python train.py --num_hidden_layers=12 --moe_layers=[1, 3, 5, 7, 9, 11] --balance_loss=0.00436 --max_seq_len=768
Below are experts of layer 7 (counted from 0) of a mixture-of-experts language model. Rows are named router (the router's row for the expert), gate (a neuron's input weights, with its number), up (a neuron's input weights, with its number), down (a neuron's output weights, with its number) and show model dimensions 0-191. Each number is 128 + 32 x the weight over its row's rms, rounded and kept within 0 to 255. Numbers have three digits each.
After each expert's rows: a language model's description of what the expert responds to. This comes from a sample of Wikipedia text that the model never trained on.

# expert 10
router:165115146169140166076107157101162169162159163156145139102124164201066154162113147061149150177167146100113166155153093121123130125146147128121109160125127186092177106109179128169159177077084134116136087154126140137123087158086173177174114154171133119082174089144087108106082163085173155098106181132087086117117087183116184082090092170153122097090104126152063094085094156167149152109087097143138137107121182138074110107147099153179117128125094112186131145119138093083120091088097098159114162154136096178105084143163138092145156109093141070109131104093152060128137113087135155143
gate4:151166176155134179088071142131083158058137167101113161132113138115118100105122175063112155067132152110110125193159119104123094117060146135107108118136167160108138113158176090126142162139191133145133097134124190154126161136091183126116154104011132174101133182084148121114128133118108123162110106093109147070109123155149136161139103130132130068112159122126101116096090138099153084107088121093110076113088166153099115152092150084129133165085125096147129134131139104102144059094170169131159129147152122189120155046165166133086175099138096072116110069108092214074140112097126131123
up4:079183096167117164124181175104177155115152190137050146143223145109153126119095128145142085160088026129075092099115119193164168097143155117097144141160111153101068137161111119134107142136113185156098084139142109131160108169132129092163095151188144072131051105107154159119114077179099083138132117135091141126138162164146145124131165093086103120174113129091067093116111124166139078143133121164082094105073170146156127122096132171095134150127101137225158119085128157122125103087124127090159100151121098166115122072133182105105092152119103130099109093122140098120111150147120137160
down4:134047187091093081126117146114109133159154166158154112176163153182061093102109113107123192078143133185144115088108166115129121159161191177123133131146121152130089085087076125131126100165138127024120177127136145119087152152142169142108068128114121107173094149149176098123121133184169154153113166173143094121141134152078103098095167115126139135165116144119126104187150125132151167168133116100144167070140114160050101182086070125148146189130130119146160115140200130151117151139089148136155158127177101100115160159143138128180165145111135169163136097159139165113091112116164218111
What it handles: Pieces of foreign and non-English names, scripts and numbers in lists and tables, such as Alger-ia, har-ringi, Arabic and Thai letters, vote counts.

# expert 9
router:167119151168146171076111158102169162159156165160149142101121160198068149161114148063148151177166152095115167155156090122122131127147145134122111161128125180092177104114181132167157178075083133115133085151127143141119084155083168178175112156175135118086177096143089108101082162084172160097107179131085096118118088185121183087100093171154122102095110131154063083084094155166151148105081099140145133112120186139075115099152097154175112124126094110187130140115135089082121092088099097164107167155137094176099090138159139089147155107093145074109132103097150065129140111082130156147
gate0:112129182199081137134119121125125125172135080158149165115102148110130130142111157136072160159146116091132139107146155116164143089155145238080127144117167113141180099104158136139108116106138159158161085098117129150112073118106156204179230123121115074176135152072095084138143161133070114129162141094189135069099124151118169137108121143178114089110094122108031084165148111171052150086118107155133088071138159161121140077118129163128137123117114165138127130117027112146126124053108159102076182130111122128144120125117135104146133145137165136110147145152088098132161158103145128160
up0:124172100130134102112119098130142170119119108093110042113113119144095128119079177115123147142097095180162171145171053138156087162069126117147126162144173171107065085083157139166115101014080157091131136133135146122145123164134058134187166118059157045208161154077175139089097136125149161141144137114150156160113120124120106121107152112128129140129145118077149123121181147124141169122085099116198108146101160116115145129136139119125092117154105098126137130088114128146154126175126110168129154086156068154093107132156124118157116149116085117183151131148177133095057174163156207086
down0:190146157154098124086081151114152134155118156094107110143148103120086108162128135137103067149118118173100154139179080151119140148168130116115141115140183129178088185113116102125099112146208227156156141155107152175125124157136168117179092136133114122142145116128161145131089113186164122140159076116106085109094173149113140126142157111174072207143134082050127135129109161151163181154101112109149133167175139192098173099148072116124169111139131157093110053117127195086148199102133156180148128121137133107118154095168163167112069106108141121154099143118104107097143035160146095121
What it handles: Tokens opening table cells in episode lists, sports records and coin specs, such as months, digits, Gold and Episode; also scattered mid-word pieces.

# expert 21
router:142138141130098128101140176118195146111128171142166143099155202122121151185110117150142171160092186121143124102145132094186095112157155094182110165098189169091194114124200142152132133084055163122181131126110135160167128111115149171121175129136178169124155003153086106102066140122148190113104156167133113137141103138126116082095104149177137110118131167120147074077110182150151139050127089153175144116115175166150106148171140162157073149176143092109137111120146120061117121109107118160119154170100083166143130109131120114131176172117145085103166134161144105125112104127155159146
gate1:177067125123091101124144092162183125092163097147139164138118125135123147126129090113115066145066150135106111154113191116148126140148104072176043084136138132126078108111119155098153144061160114165111133116135145103103138111153103161147089119156071175138173108117109150136093132192084130101191161096093101087126136157125120146114153119175113135146143163117147128142145111101128109139086106122131123122136205106174098104133145130136068157110136106101126089066137170108181170137214132088139109111102055050124076132174158151125143158148080212116213123081111112090115160105191152131
up1:119170142151169126114107169123105075128143147120151136117125177076113129141108136115109182133155131083168155120109060179133127103080146146121204174074116107100097133226141154110136107158134187130138085092124097094145130080089185124120126132157200093173083128153108088144148126072161111115089114133114167106099120086121090101104130133112116091167115116156162136073100154081118134159055172147182148091101068089144157148134098116113137135108074081168205142102142118132092129091108095112183159100153172140130131071095086157138132059173123084106074148138075130165104156087142123165
down1:103127123156070140124065140128134146125178123147164123103144116105098169189135147123132075133161108204132127133120128149082133118139151172131100138077110123128164080117114183112098167158130094179141113113082133093194135089150170172149149125130121111138079143138122146040152143188116189075131158094181122124168145110177094109114086150153063076066077091142164072145178129149144092134155109149131107160111128144153093128096062141152182165175200112118143073141107154125137171187153171112149120195104165128136182127107111072092117121108092089128086075133114110099120129111066125103
What it handles: First subword pieces of words split by the tokenizer, often Latin prefixes such as inc, rec, exp, cont, and single letters like f, c.

# expert 28
router:192148111182118136109131158086190195135142141204154108122091158161103154128128138085153142123151135119124118125211137090121113089174107123134105216099174149126158098113137119180175127059126125114124068139101136163098160114123193114083157110153115147090140118162086065112122209114135149081060126155110146132076140155093144127077060164136078070117127141108155079008121165169149156092090127176169142107156150097132106131158162128134112143111111081162108142118155135120107113096115129212122126153145122149083152155122122123121169103080141130113112099146169121133140114128124113096
gate1:123126175100083151118127155077165174136142141132135151141102147198166093139120072113080090135175125105095163049170134146123086155099075169127115116082212172107136113136146167134148140163102150098159133189112145127114152076147149131138121116142223140160112139105174145139074096191089112147089092163143163116179121114095163138194171097191124154111173096177148143152118105131140130160138130152137129175112094097121162149113166171124085113172118149139124125152182186110148162208128111087031109167118111109157106137108098133154119148099130058094123161134116138077152151121159096150
up1:090121145151099132119118180202112156107140101155101124134175072078170149102109154212122131165101141160122135122062112071070140089154108117129152055181110163108118117111121137105133131095105095215122114161110093095109100109141152160144149139115069149097089115079156135128131137092160133126150144085126080104136095097174067152136101115101145146095084160083086131173160139138122173128137153158100127130107159169085137115145109203139116101145156127085160126154121090138131115041164108175195107059120064139110180122124126085184090076131108153097156129141105121098096093175097189143
down1:092144136179161172146108119123162163136122124115124236144156167098152066140116230110118113080181142106107079105122145121114164122151104084139108061127107094093125120148102109120128164151133095174092085176081094080114143155149143113117131199170064144111085225152094200122156123117081151168116149112145133106122089135162109168160123044077142135140157086126177185146122103154113179116183153132158150162153158091139140121111136168099127142149134125089189104150125130199150142133139117117135089126130095080132088165102095113173099164113091167099133138138161149150164106119120136113
What it handles: Hyphens inside compounds like Anglo-Norman, and the line-initial dashes or pipes starting bullet and table rows, as in taxonomy boxes.

# expert 36
router:166116152167141168068108159101165163165159162159145143101120160197067155160117146057149150177170147098114166153157093125121132126146146134117115159128128180090174104114178120171155184079083136120135085152128144138121087158088171178171111155172137121090172094142088111102084163087175156097107177127090093120118089183120182085096092168154116099092104126148062094073096161166152148107088097145143136109122180142071113104148097156179117124131087113188128139116139086080117096089099096160112165152136095175105085144162135089149153111091137071111132101094156063129141109087136157149
gate2:177081162097115151094142076205132154144124078139132097108135155189133061128113102108105099133143157121147138129077149055118150049096046082160122139096141146110138127151128139141187141123131158148127101101078109163088176138165134181115116141131155132090155186144142128109071137210139112120123147128097130105135143111134172124101128156109141147093180059149132046089106214134106065129132131108070117101112076148148081173131096168148168104166133154097146166153141096097146178070102112119120087095108089137145105075097126109133086127081111124160138114117139137187118143141061126084
up2:108162131063142136145076111148182116128071111103122095159116174151130204143194161110135104106125183104157098147103154113188120109154163108097127196184179071082113154152078120104170081129110129163143098111068158152152162098108123104171146126200154129148126087157150122058136097134162141154174023071108071058140173158105132164142155174127109060156138144100145130174111135131093107147121123136105111178063090174142115123132111170094063140152121139098086186131128123120168123092145095097141135101104157101105102136130132143146115118140125118170115144133108086122100182097110162123
down2:140078111139090133111123144083173120118053111065108154132102187123135194149108145155108131099134162081171150125149111136141136128167125070150175059118181147089198099116164124125140155173111115128153146074124110152115174208114138126151131090168108143140126134131112117184136146128097128102122107134184156142105116157077088102105174127181120160082144124107135081103218056129143107121138114105086136135085159118158127074157160104111139109096131179125105130123138074111084110075159150095128122089151178214128154130206124157122125101090113110126146157164191229097147098123127115110
What it handles: Miscellaneous word and name fragments in credits, species lists and titles, such as Grant, Burn(s), vocals, director, salam-ander.

# expert 12
router:163114151168148169079113162100157167165158162157144139098127160196068150164116147062148152177169150098111172153154094123122133129148146133126122167127130182091176103110181131170160179075082135116138083152127144141117084156084176177171116156171138115085175101145088112102084159083174162097104179130091091118113085180115177084094086172154120098089106124156068083087099159173149147105087099146143137106122180133079112100150100151180117123129092112184133135115143091085117093085096092159109163154131096176102087134163139095144156112095141073113133099095158058126141110085128158147
gate2:116108101162142173102133093152160150144136091148137086069161157200114075158120122125113137147144174126142068123168157125099112192130190128038118123130040102078091081091092129158113116185110120085153074143059167089166115128119163174132158142164167156148105135110197140117136139158138130128152148130096111169102111124086106092180136123119160187133173138157149108128128160101098092144105109124153075162164108150088122122117157129136119147128112116152137172171143051071084119104139175123093107210107137074120110147145117079119118130077127113173078084172132089145169159112113173080
up2:088083117141134180118177123079132141198110161111103109174168123154131173077119094153137125121107141067124112150121105107125143099116113126144137150167149089108119053115096093197096146147185098152138117121148121099156122142136096139121151122111156078109142157106090166153074131145186109133118146134121135121144198108115094119093174127164135071065126066137158145107135187172129176160187119165150111136153167155160145137163117075141093086107151156062132092141050159158075174109105117149094192115095234142124111125146136136148127201091179101127130168126101201097149095084125114125
down2:113136137102162102156118126156121119130165075118092145128151160097125100135109149166117146078136118122179112164072145169099160119136135118083071136152120120109185109087190180118157188121086096174175104079171189110190074078068160146101100154164113095155105123159148150108138196150097141108105103159131125077108098120143136131134122084132061168135086156127115145092127167083145096084046093136106073139142100162145140131088133060117155150146168163151127099167165172118108133189094110128161117149126063103093126161124100088119152086171128099092117109176094072062153127178162166150
What it handles: Mixed cases: verbs like was, were, is after a subject, pieces inside foreign surnames, and leading digits of numbers.

# expert 34
router:097099100178147148087059133137188121145159153170156106061114150129100139208147148108132157167104135110097178113131116068140106091119084130123122147076153123130127131116096118171130158066133166128119126143149140127085139161098156140099188148146098090120145014161084125110117159082097174139079118188088067082111119168145152109094074161163101116095134140157113038101090160156128162104095114128115093097149182118079116159123156114126194122141099121140081189140089074083133086077110085162164185146137088113127064123133155136124128113106160121113116133159150127096153075125125140136
gate1:127066071140142138045119115182177127080114143109119171156063167046102071124070173147123132166179091153095085140162121110058088120152119138118158127129113171122122145177149118161181117125074135138089117146145143153109096110060101129130098168133120108167027172173142103095115106111115155150093142198111167126076120111110145151096112141033096088159127081189105127168130145102096147132105149161153147084110175148107203152157108115132166121132130125108116111089105119069141131135102097160119124148124122158188175115145138128170122141153177112120143129142119108169117081168141101118
up1:100155107116137096158085149087139143100097142135143104076109095130132035106139152096121143100152111210145056092089113117079155124126122151064096091054138152096138105160156108146174119049100148132142165119133158116103144151125114149040042155127115111131055182141106086106094060121121148152098120132121180157103183147087146128095115128050115123134144125163085157132170156149109085111120126124162109117097128157173143141110103126138171169105076124105170149092140107096110164112098034185144068109141148117129137124144152144139121153148127085135122132143136045134100100183103132132
down1:114134076060138149102078167162079120080074138136131106167118163154135071101206123172132152180114126111174103139100183114097107150086075124062133099100157115099227142124157115101109024131160146175164119136137129128165140167088111131129140081186075122131132123140117122128098180157142107129135091153118113168074112098169119164142117096177153088178136136110107155129073104081104113106058090107142124099152111117145182166163104111128143155116207144162157071151108170096145123169159077107099159166118131106137161082123167106161121174100115136150135144179105133139106143132099149153
What it handles: Capital letters and word pieces starting scientific or technical terms: taxonomy clades like Pancrustacea, chemical identifiers, formulas, gene and protein words.

# expert 7
router:164116154167148167078111159098163164157163160160146141102124161199068151157114144060151157179166142097114168153152093123121128128148146135125107162126128183089178103109185129171152175078083136119133083148130141134120082163087165178173111153171135116095177098142083109105083162081171162098112177128087092120117089183111183084092088172155119101093108127153057089076099159166148151108086096141145133115121183138077114103149099153174114123128095107184130134118134088086119090085102094159111164152135095175099088142159138092145155110088140075109135098098156057126142113084135157145
gate2:172174115128104127134177113142141154134115079145174119114186189132102218087086153110173085166109105113119125087098069076142174188102140116162138137121121100170166085119132127104114148119123094161130106133087136186112091143103142088131113150115178161108125129101182160153187100119146128151122150134139175166127137119154108104161179163173100114122165115093086102073113155081151147051121097155148149084134138138146140101029100127124155113142128068139068130113135166048175151153138128112102125111171101080118138079095155124095076153153098096082074155130086137106057179130103159147
up2:204141109115138136154181077137131139095138100133123138122151054127196136175108090104144099169086138186156077139144134121158073147139121169082107123096142131139130116168063144092122110128119158170158131109207136109070083133134146116132087116117116136162099190138110143158142185060106093122149074171131135124066132145137163141161152144127103214090146142142213123145151164133121100104203108179168149132120113135172167119110099107074151066129159117131091132080127098148078105209125090179172110131135166153112128114105137131092145134110112203130201131162128138153150102102133161119
down2:129143113129159112187155133156127149112141117134110108114139132143167183169098129155113128120120092119119163145133127106125132101087142104100144092088103152124141086169186074139158100155135138148135089090118105134098153099108123131154198082127107200036106132116137137140150146141113109127139154052093083149103132125137122182153117174134126143123119092165107206078152144112184158120114091134181085151081134114126026195198093095117116081153143083175102154138129093100122130101090164149108170119174179090135101170123093089126151122159162097135031094119094215138132156091190143101
What it handles: Single digits, spaces, slashes and parentheses inside numeric tables, dates and chart lists, plus odd name pieces like K(endi), K(emp).

# expert 6
router:166123149170150164081115156095168165161159160157150145100125158199070150165113145058152157180165146102115170152152093124121131131148142136124109164125125183089173105110184130169158175076085130121137082149127145138119083159084167179170113151172135116092172091137085110105086165080172158095110179129089092116115089183112181087089090170149119100090102126155061090078095156168153150106085094140142133109126175140079114103153096152176113123125094105184129136118133083085118085082102098161111163153136092173098088144160141093146153107089145073111137103094155062130141113086132154146
gate2:134120157124162189101119139079156103139125119147051114143081130119167112158110072091100183147135202139165132131122100071060163080105143081116162134121107104142091201073173137154127148210135119154142097098168051139145079134152115148121068134182170096196143156086175100134123120106109154076116171177111131126126162108107129157099112125084049108131084170190149110125152147073152088120167103187115092184185168111117107139091138121123135165126101119118116165068158135129126110098115140124105100117136152112107153124142110131099167101138124134125135127115115145147109150116182204059
up2:179121127149137108175128095214174137096141147157188135179162075181085119159147194098143165126124103105123117160082166145208125148141131124107106116087100128142100105149117085140119066104047146136121100130108160092100153149063084185154160118113099187140121104120077149156128127126168130123158146140142080106118156115135168103125151121100139072098153130089070138145144130133089136149101103110122170118090126150142114186108149107149132227146180117134133065165085108115150125116181135143101127114163114095108110176074188187127108114146192173146129076156108131146136080136044143145
down2:149141121105133153112091132116123142160162129135159117169193083128140153117210067107073174146139161135129117029062112094172120072120111126115141104102107179098151107078168094086104052131114058120119189210149053132103174131106117143141122153156149150135110150121162145128233079116091112107136104115101143145169134120182091048151194116126205107129122147199144098145188129161141143143118122149107160086132123132137111097146134152112154100144164159130153169122086148118100130179156148114108129107111095162128135103093148088124129138126131140186149178126100119133109170105130124162
What it handles: The space token after a month name in dates, mostly in tables and minor-planet lists (July 22, March 10), plus some digits.

# expert 2
router:180126102165147204134136115115132125109161144119141130130098122139113106157146155111145128156117153093063206179165054124166121097186162112190068152119163187100185097140147097169191217100075143147144089121107127176136136102101147132122169147169103146125184136158084107094121184091166137128114144140095067117094106143166123098131099144146130105126163117119120117094041168132123168052132084127174104133129162155145142076117162140133149124117084104167147143091140132078105139105105105185142095148124102144084098101194107128146199102081169132154146108139140138099114145074163120082
gate2:109092164171107086109135080204137112173124157131172118098121124132167148205106174107101088106150152154099135110146113118069096124142097088104188123140141175134149172163171132104133117107140150102109114163105098100104123069173110132119181104153162151132110114152134093082230156199078131189113075052100138153121128128121099145101121148146134110102095126108113093191128104160074177141120125096153203137177111152101143087107138080081173156180111110145176185101149142096132086098163132136120178158099144111120106076156173071113121129102069139118098160114141150124174096093112131092
up2:066089155142139156093125133191137167112140101132133134144093172114208159170170173148175079085128075077037095147104154137183108129072133094143186091120135128087164083137151089040125109106146178151161137113071079119143102124129067143184152095124141115131131124207142077114178123167137100145080089098145143099093174131118175151145107126151097121087109122124126135173122117162045136174147142137108177109151082138121161137109093081138175148114104125128183142126112127070137111128123173123162152112152161100082159159156155085115155115152108149135142175073099156121137088109131142107
down2:122120135091204125139093093125096146122152159140107122125120125086136149117194087112120129100111139153125140089039162140118128120124107132107099126052107117200117052160132123081128126107148176144180113136146156097098140074112150114153128142114100102192093115147181132169118152114142072140172101174134088148145127091149145125187147087142160156159058127164179022139042186107067140062109061160135160165143109138146158121133135184115127162090135185084104146150169118114141083136075109113118103167131126181136144142083096170125068120113127138153148120118156141140132118151168129089
What it handles: Function words joining clauses in prose: infinitive "to", "and", "or", commas, modals like would, can, will, plus "not".

# expert 4
router:147143140173087122126124185099139204147155127217162146116152134145113128152144118090121184114122172108078175125130114097155102100130156108145056159107139132117128102137144163186194145099086156168190120110110178114153123146116143168081157134194172122091158146134134102049081176089156129110134155114140101120090088175151137135050042162149104104088149132130134125019060129194110134106098056140151146141109131135114095142142142133160100095176096111129114178091135085128096133078101149149125118219125125122118134110133116145159149118114139090134131093116116137095128087116170147149
gate2:138127142081180120119132099111144137170121091084135112127122110128145123105190110104142154098155102115102150168130150120115094181159156111190153123071151123163118164164126153148052144086127116126112141120201151160108132061106087060057066076132129121176145136095127103131139087116144153144092082122141126194066126105154124146091140147124183107140104173098085112116135174135164176130069096099116139139125158230117086060123124139145104138127109134137156171149173141084074131108164143124152115157156175128140158166136126167134173143137206158131088153108072066202145185153112110118
up2:150151099094158154111137074093099104171104098115090125161136078127126141114176166078120149161174093110140143126144103152109147174150139099230154092055176137106111109135156081105135139114097058164123090084129172142142142107100103104169142111109151092135179163166183144133076124109112136196170104172095145170069158091100135130146176148093175154184117103125124107147104160128159193096072159070132152165158179142099104111106100081124089145125132185114121141118191104131067105136148133161113072141157135116156139178095147177119109112167149135110145183133108131193174136151128180091
down2:156107119157127055133157094177085083172146118154062110128208255138108147133094139132138136051128095134096135183120149118138103154113085126133114120174172127141177133116119130087111093163159109094133141123090069143109109122123097162143151177105148120097096171153138166151137130148163130088145158136161117184187113134134097158177112157103158154117120162089102168143066162133043158102119135075183103138123151118090074110170132096104100115089123139121099148125149167207074142194131089152151145133095172194112101113106148112169109127131079126148135144130103171104156137086163114120
What it handles: Articles the, a, an, and sentence-initial The, mostly after prepositions like of, in, for, as in "of the same name."

# expert 25
router:125119180140069152090095137077233115156144143241172148123117125145155134200093157144155144130127156100153146182150107063099142130175095131138122168077109120150156065164115166162131153128127118138156127175140121125163132105141253149154140151121141116114165024108089118073127150075145157093107138133119085131132098140134083105107098123175136092109139110137112086132104168123139105138120087192102090101091167144138129154124139137159133117127088124177083138096096132078094162120110077163137141185127132157109127107158126123172172083072117149107139118152145131161120104109183130152
gate2:109135147159124111072159106089170058128087092102118149142107138100113151084104129155095112111130119178154142122098139117109116104125116212157048129116104089182170140110216177164184117179103142114154090195160107138107109161140178119127135136123087094130070208117119097130167128136155146193119140151152153060101124132118101157091129135128122082154175137119171090101151119190085119091144138140196102160116102116091210144096131157125134085130098049143151149138150085126156149114146056133115117152138136101135106104097125112141141160146163143098041128073085105141099152094122176139
up2:046126090089108107180132069114107178150133102110195140140143068153128073137113111095093190166124109130076169151170125119155142142126119077106124140105077117115097110149027070142063182127132068158069101148144172174131113124129087111108147131134152109108176119104115121150141161148089159147143157093085113112207131116167125120073138178129124165161076083136075112128164161130139132152095107131075129104187188134116130117134115158128163132156133121164131143117145113115137156172110169128099121106115096137113163140086163161098153222060121115067109096199136178112138142133130135128
down2:118121178119149124121106103102021121124128114168186107181069131076137143189112198140138153151123122100162079133146113149208141071125082080141100070134118148099030163121186122105152179166142126105145090081179158155087146138172103171122143124103152184085150150103088124120128166095176140181087160154098124104087152093148166101124125150094130084145087132197140113124113060094170102153094148148170148124156147154180138129107173188114124141112125120151135091138133101107092125142137140128131047099140097148126133064120164129170139112114146098167114104161113079130149138114140106109
What it handles: Word pieces inside transliterated South Asian, Arabic, Persian and Slavic names, such as kh, Raj, Bh, j, ab, as in Chakraborty, Paranjape, Khalid.

# expert 8
router:150158140153071182136074138117159198100157122166143115093174124162154187155075182081172124128121180094093168138142066071129143120152093116106112154052173132096145107084164117139138150099111151158145106160147134152127122136165185133119121126170133159090160126178096094125098192079170160093071162117102103109098107158085108115074117209175066107132148119112130108117053175139159130126115116171128102114155137099120110096117086143143089114145116099156151114083127158077101127113124151165146096172104115184103182127163160139186136124105156113123133119178105056055127105120143179121
gate1:147085139104096114132157123115164130130145117129199167173105092093120098129069128102110133136108097085139165192091095167089100086116117146092087138183138133186093131154154154090093184141126104144186115109114153088167149099118086153171161116160147169112159109114131099131111141101119188121103073108111152211101188137141120139147119177171115127115159187173128177099157136119122075040120135106117153104165112101150172092175057078046118091120096114138133150135088075161164124133102109164117111148175110111102160135126064137162108155150173094103148133158176194112101069132143112095
up1:165127173082120141166135137173160114111155129132109126097136170115117132128128182131120166151127159086124115095123143113071181104106126062118135143100127174125154133000145089146152109180166126129103085170142096136125082164104140139077087101086119077104133128123139118102142189144138094121104160116114130118148087134127155170090138087116118125158127129122137071086085136087089136126115105148144092166123165175124139168079151132177109188126171144097112186126172135080068099098150113108123139108104147155144194099188192139154129106100126201130075161144104036157197209135127164114
down1:144143181144123122101090186166164081089186084097125106144151120108144172151092079123129086185141144123119168185087107070132165153110110154161160142151218140168121101130121151163150111126165188151165154089145151171154105120134114081149177187135122141112159118175108117133090081070164184127091114100148080113137112107116178167110128125142101088078086176153109055164104167060153106090155103138085095035169101083139110132135139103058132095111052137084126146141114145102165103124176127128113154114144125134135087133122095155122126146114085138076159162108077143144158130106105104120
What it handles: First names and titles in biographies, such as John, William, Sir, plus table pipe separators and heading equals signs before name entries.

# expert 13
router:136142109129149182144118179112130152173195148139118153142115156109152115169148112115144142116143165130112120146157055161137121130123142107142051181093138165103147153142112131132154178099104166154177084212117167169098090087154164117132195157161121135140151121110098078131074167086148109131103139117098109129146036178128165101102095143112117085090196121142114043123090185173172127064078104168123128108091126108055149158105104106146087124123077092106089125124139113102120134104075135141135113152108123138137143103224142138162146152073126148104163053120144137122158121077137181096
gate2:158154122095134145137093078173145140095118130143167108131181116069078106194038159113146110119169138136117128120129149105130099152179112125109099102143154132138099152086145103082143147181124142208133025111029122131117100121078106107139108163169122241113126174095101148136104118117102076122188149139156113157172134183100104123145140158143128084063093117106129102193137136144156173073070133133137138087136104112116136162119168115136091129111087120138148141096110149178113152084157118130129094143144098159168056109125081139201163162111156160093148142135105108164110156142105124106
up2:154110216196191133130137154165095117150135139119159129153123115199105161096175175076105178113097172184142132122126103106142139155058090087192149124079064107109135135145154135123070126091141125099111171132222159190150063084121132114086124160099137124122155121176103135147114124109095111122109157128131114169133123104116109127107143124138165122127142091117153179074081104098100077137147047111167159112131148085168127175130134191125093151126094173172116121125132137129172092135135047116132165067141153135117186138099145084087077044131139162140102141113134125119131176122138132128
down2:116128115146120110135093082195194099124150140116136107098142155103156149141146163165086150102035061130104142100103155064185175114156159121101149095120182068108151116140119147187124143141102118069118113073163073165106112132169156123137141127131126144089167094068107179096075164145147100118085097142130144102130150116116146122059131094133117130118154127094184115071107136095159166075109138114155116072116175163118166121121152115100118128110168039093145160141128132060076146127164134126138167141081121121159159165162147159159108172102177121104145115137120081057123091148206109079
What it handles: Verb and adjective endings such as -ed, -ing, -able and -ized, plus participles like known, based and located, usually after was, is or be.

# expert 1
router:108141179184125197098121169143209148097142164146184157118145145116145099113075162115132125120105166129068177138171108077157088093171079139131080162069136167133148138110103155175141114121113140137165123163129144131201123140137152104086187142150104161159128018122104077095087154066155117096111102163078106145106086146140196142113130126125130098105112087088126084127120180135178140140140115140145124098119180118116155137120161129171119138127076096113105117133167144098071095096078099157138144223176138159094100184150111116140155141120142128154142097145139146152149109042168156126
gate1:121095110139130144099136154137154113154107165130096164120112146150088186066194090106081057109100142094151173154138108089104119159116099109148106130130135168103143141159066102121145099182091159163090130102145094059138135081136179158087135083160122180136205054141107144079123125105172120134139153128165065174097130098141131110171083184134122095103162128138101070166210090142181080107152162117170123113179116099091126121086122158169137132066150150179093141170110127182106098161130126140110184127124144093155184097080119114107107210150095143141170121151154097151120106125115143101
up1:066194146144137137134130153134143161156136104121124142129164131180129133081081099056092093111126138114165054152122197129057104154083107080172166041150147072203098079139091088081174115133089130126115131151130094105119106117128096113140162148120135148128139107137151137144161154099147154151110134128149118146138119100154071109109137173093144151108128070113130101146144105151190121184150119154126109074063114171071123149105087097175159157075122110160109167103104121141097155139164155138065135133125111117153171146155124139084184131133128221130170101094123176113040090121129127071
down1:124172153058103116134140151116214135126100070097091159094112134113214164129082097094141099095095131189165151134140188100120077123075140122131115114138162142080131119152144065164123047166127134099118114162167141159105140162168067148165089119144118089073139089090163131134094128153138128135140122156211102132130145113100133127110142071090128157122115101103154173126206083129103137135133181146123142112108118146127150141117097130130124106127099142181174096130128129175164158175126134146117159153157171097141093186206132119122169119116159163100109112130187141130201204150162163059
What it handles: Short word-internal pieces after an initial consonant piece, as in f-id-uciary, unf-e-asible, be-et-le, Br-ut-us, m-end.

# expert 3
router:123131134179091125080110205110132131116136183184161084135138128136105105151120171100144201175143201158139199176118066132159137129122184091137102151093175136117123136159107191177157162086138147161175084131121178133133130133088160130107102146153114137103165152113077107087114151098188132108127192168111108111104103135151172099075122158143084101081148149092134117091088143147118135061048086163121132128147151143093104127126127147171084097162088120115127101088124089084099109080052151130164099146147112137088088096116107139177151122041127069131150104109119111098132116079164135132
gate2:179133073137074145103124079117160126107108103203134107182081167113170138111126139106137127159205156120104136158155172081114168073097109169144132137110123119050121152158181080084102099136169107121132086133177148165082175160130098095052105102128154153103098134168110140109103129154140132121094085024105105173159117153120157126127127166129146060137172121136103119150158129177097133152112148143134134111073113104047147116076122165134096191108136147149169135109144106090112129092154108158138164154142117105119155191120087121116154135116106167160143180086117164081046073107125093110
up2:120153133103164122133128135171166105078108163179129122138199113126122133073089079145159179151128130121106204175120104173094125149146141135169090171145145098156181155168120156076080143123182074099135105139100180162130110061150129159099154167082156096128169092107134111155087163144150145094166249121193149093093109118155110131093117195181106122081101155081126125128116093105147088114053202125075156141131087163151144130134070129144142160122164120125148154131099104081125121099115116160161155061164103084132155167164096149096113140149150095093155109144118138095147159136116121108
down2:137103148135147147134094116151151139122134123163088090153127169087092147102102127141091113148131136105128120135129170077138114091112159146133078149136161108108203158126141077105138124207103168188093175103068134162138123141140205133097117154096131101140188091126127090048119118139058189128101131127207075141129123083160141146111097232147107121084137133136089079180132121202090162148115095137180107092141141096132134177159157084083119159136149157146097084176088126080181130139137147201103113156095127207137148090103136129110168142091118111145154068098142128131120123096126146098
What it handles: Possessive and object pronouns and noun-phrase determiners after verbs or prepositions, such as his, her, their, its, new, own, some.

# expert 35
router:136094153146113218117112185134145156100191157131141096096117140090100201142143146137180128122149181149089166168154085142138139127157143122167014149114155181112143087095153135163182212109090110144198116128130125187142089106091164182145165134126154177103173126141096097105074157109169133085069178111112134147138109144119138091093086163159130074085125114164129110119112173169138129046076095128162127138122124167143117108135126099163091116134126124165111129083114105082094148103103080151108125143107111150134151139204135130185123151093116140137126108088109102098129126065152157090
gate2:112097087121094087101149090128127097089098109066107171121080096164122120120112173119162135120167147115132104178205155110162128091159110124104094146140128092148084131140140095097129155111155155079093152083136144158124157100129134069140072103090128115175145076158114083160124120178174127155154141063135069139126215126129095072128109128078084188138198131127115104069122079125147162139109110113169180214129114136145139163166157096130134108127151057150122140184087112111122141159066148145165104112087141152162055124075152096122137101087045143142155120118143142074122151148138120092
up2:132152181102139127126082116132098100108194167178150164106134162143103135087120083172175195118067109154146170174072141068143095177114124115133165153121156176139123208141148117098142134071145141134164164153148182171152153177126142127143158143118127154151114151171131138115126105063126150151164166138120111161180120108119133161062150101101134137176155146155084196162118130121089162104118100173095140120134149133112082145134111136118161197176194117068112166135107087148150109083185129147069112156204101170128142189136153096158133070118103088134103100143049145117119117178105133110
down2:108100062148155162107127169155168121078128132121039131179165129127131185176188111186149119178127094132152167160100109135106123138139148097133179097153144145112109113114114161197100105108114163120133107130142119114139111152126021155124074156141103113122104138111141191072117119090120149105154147135146109156096216150121138141110134135099101096135169147115134116135131165142143194149141158095112116097072109093183114127212144130153118141148204185088130074096110110129085150071124110126127136142161132138139121070164154099135105208095089097089116090107091071209094151162147124127
What it handles: Prepositions and past-tense verbs in biographies and sports narratives, such as in, during, at, won, lost, struck, became.